Experts of a small language model.
Experts: 128 experts in each of 11 layers, 48 SwiGLU neurons an expert, 3 picks a token, a softmax router.
Training: a variant of Muon for the experts, 430M tokens.
Below are experts of layer 3 (counted from 0) of a mixture-of-experts language model. Rows are named router (the router's row for the expert), down (a neuron's output weights, with its number) and show model dimensions 0-95. Each number is 128 + 24 x the weight over its row's rms, rounded and kept within 0 to 255.
After each expert's rows: "raises" lists some tokens whose logits its average output raises strongly, later layers aside. This comes from a sample of Wikipedia text that the model never trained on.

# expert 51
router [100 127 138 126 142 144 139 166 120 157 123 136 154 120  55 125 156 188 139 153 117  97 150 104 116 149 114  99  95 112 118 139 108 114 128 155 116 122 125 174 146 136 145 144 133 108 126  83 130 125 180  87 137 121 126 147 111 155 123 157 157 174 138 134 126  93  71 118 121 128 108 133  94 149 151 134 167 120 107 108  64 119 106 134 122 106 131 107 138  88 139 143 148 143 133 117]
down0 [120 121 132 168 128 116 171 116  99 141 163 123 144  93  98  71 147 147 154  76 137 121 154 136  95 140 102 100 105 160 103 124 137 133 114 138 157 112 133 112 114 113 140 130 167 130 164 124 104 128 140 156 183 127 129 132  99 120 131 148 137 110  67 125  84 114 141 139 153 114  93 100 138 143 173 109 112 130 105 145 163 108 131 143 135  86  85 146 135 148 154 134 143 135  98 163]
raises: "and ", "\n\n", "| ", "\n"

# expert 98
router [106 119 157 109 126 152 108 153  97 155 101 154 144 120 104 150 155 162 154 145 102 110 143 103  98 151  97 102 110 146 139 157  98  99 114 154 130 107 100 155 152 149 158 156 155  98  96 115 108 102 155  99 151 140 137 114 105 155  99 153 137 152 121 156 104 104  98 104 101 105 101 161  98 154 158 154 156 125  96 151 124 102 131 154 126  96 104  99 160 106 157 150 161 119 153 104]
down0 [115 159 100 146  93 157  92 151 119 148 126 167 117  89 119  97 160 110 139 126 107 121 107 141 110 100 114 102 127  98 136 121  65 156 121 127 147 124 122 129 103 109 150 113  96 119 173 150 119 128 140 118 130  90 146  94 117 108 143 130 161 118 121 127 147 132 153 110 111 127  97 109 135 118 146 106 133 146 172 142 128 135  90 116  96 113 103 123 138 143 190 104  62 165 174 102]
raises: "Conference", "League", "whether ", "Bowl ", "known", "therefore "

# expert 53
router [106 110 158 107 126 150 110 153 100 155 100 157 148 124 101 151 151 160 155 148 102 110 141 102  99 149  96 102 106 146 139 157  98  97 112 153 131 107  98 157 154 149 159 152 160  98  95 114 107 102 154 100 153 139 137 114 104 153  97 152 137 156 125 150 104 105 100 105 102 113 101 159  98 158 160 155 155 131 100 152 124 101 126 153 131  96 102 101 157 106 152 144 162 119 157 107]
down0 [130  94 123 102 139 123 149 131 152 154 142 103 146 106 110 101 144 117 112 156 124 120 140  97 125 110 103 140 129 127  79  90 117 168 138 123 120 111 108 149 130 164 133 111  97  98  81 114 122  86 105 141 137 121 156 134  67 142 183 153 149 147 119 110 121 109 136 157 171 134 159 148 136 145 119 101 117 127 199 147 160 171 122 104 167 156 152 130 126 158 122 122 134 132 159 153]
raises: "asked ", "may ", "competed ", "g ", "igned ", "must "

# expert 76
router [116 123 125 129  99 135 114 131 109 148 109 133 127  95  91 139 156 172 134 142 115 128 130  98  62 158 120 121 126 117 143 122 119 119 124 148 115  96 118 180 129 133 190 150 148 111  77 110 126  69 152 117 128 158 132 111  87 163 117 163 120 144 116 135 117 102  72  96 128  98  67 135 122 143 141 139 168 152  96 139 132  95 109 139 135 109 130 122 146 124 159 157 138 129 127 135]
down0 [126 116 120 140 109  62  89 151  70 129  93 100  81 152 179  97 115 138 157 123 152 151 141 142 136 103 139  98 140 147 104 157 152 152 147 148 120 136 109 139 114 133 114 176 113 126 112 146 101 112 146 102 140 118 168 128 137 113 122 116 130 112  92 156 148 159 109 102 125 126 129 144 138 152  99 156 127 164 153 112 101 156 128 111  86 129 146 125 118 112 150  72 163 113 122  96]
raises: "is", "\n", "ay", "\n\n"

# expert 80
router [ 73 134 134 108 142 181 134 163 117 150 126 161 124 131 115 164 141 157 142 169 116 118 127  80 113 124 115 115  99 123 130 134  93 100 130 142 131 123 117 145 155 144 155 145 139 120  85 113  83 117 165  75 183 120 166 109 117 155 116 169 130 147 112 133 121 104 116 122 108 103 117 154  87 136 162 154 147 110 115 129 135  98 134 136 139 118 110  85 145  76 152 111 144  90 127 135]
down0 [165 140 116 105 102 110 124 106 122 141 186 115 104 112  95 148 146 156 104 156 155 138  89 139 126 146 100 153 109 182 130  93 116 101 125 126 124  97 130 118  90 150  96 102 156 163 111 142 127 163 127 144 143 103 105 139 138 121  95 120 150 136 136 108 117  86 110 146 114 143 118 119 101  62 175 138 161 141 132  91 140 160 138 165 133 115 156 111  96 119 138 103 142 119 167 111]
raises: "while ", "although ", "but "

# expert 72
router [105 107 156 106 127 154 110 154 102 154  98 157 141 124 101 153 154 156 152 140 103 107 143 106 102 149 100 103 107 147 139 157  96  98 116 157 130 109 101 160 157 149 158 152 155 100  94 115 107 104 153  98 149 140 137 116 102 153  98 154 137 155 116 156 102 102  99 107 101 105 102 156  98 155 157 153 152 131 101 157 123 101 123 156 134  96 104 101 159 105 155 148 160 111 158 106]
down0 [ 82 135 126 107  95 173 117 140 144 140 107  93 107 132 178 150 110 137 138 123 100 146 114 132 171 163 172 115  98 144 147 158 120  90 133  85 130 124  90 169 104 101 126 101 112 144 131 115 104  98 129 172 130 136 142  92 143 112 134 127 181 136 126 123 150 140 154 111  84 127 114 120 117 128 154 139  82  92  99 100 115  81 149 107 135 106 151 130 123 116 128 152 103  97 146 129]
raises: "ales", "Scientific ", "ality"

# expert 97
router [104 118 155 105 126 153 105 157 100 155  99 155 145 124 103 154 154 159 154 146 102 108 142 104 100 149  99 103 109 142 137 157  97 100 115 153 131 108 101 158 153 151 159 154 159  97  94 115 107 107 152 100 151 141 135 115 107 155  99 154 136 153 124 156 104 103  98 106 100 109 101 159  96 155 161 157 155 124  96 153 125 102 131 153 132  97 104  99 162 107 152 146 162 117 155 107]
down0 [121 115 166  93  84 100 143 118 107 136 143 136 107  62  92 132 170 147 127 136 148 166 170 142 172 120 131 109 127  81 121  98 118 146 106 136 131 119 117 140 133 138 147 142 122 101 129 115 146 102 152 163 168 123  93 103 109 132 120 121  85 108 133 116 135 129 125 120 110 121 188 144 107 178 127 138 147 153  84 147 122 118 120 140  95 158 111 106 104 127 117 112  99 167 145  88]
raises: "championship", "tournament", "racing ", "road ", "strong ", "style"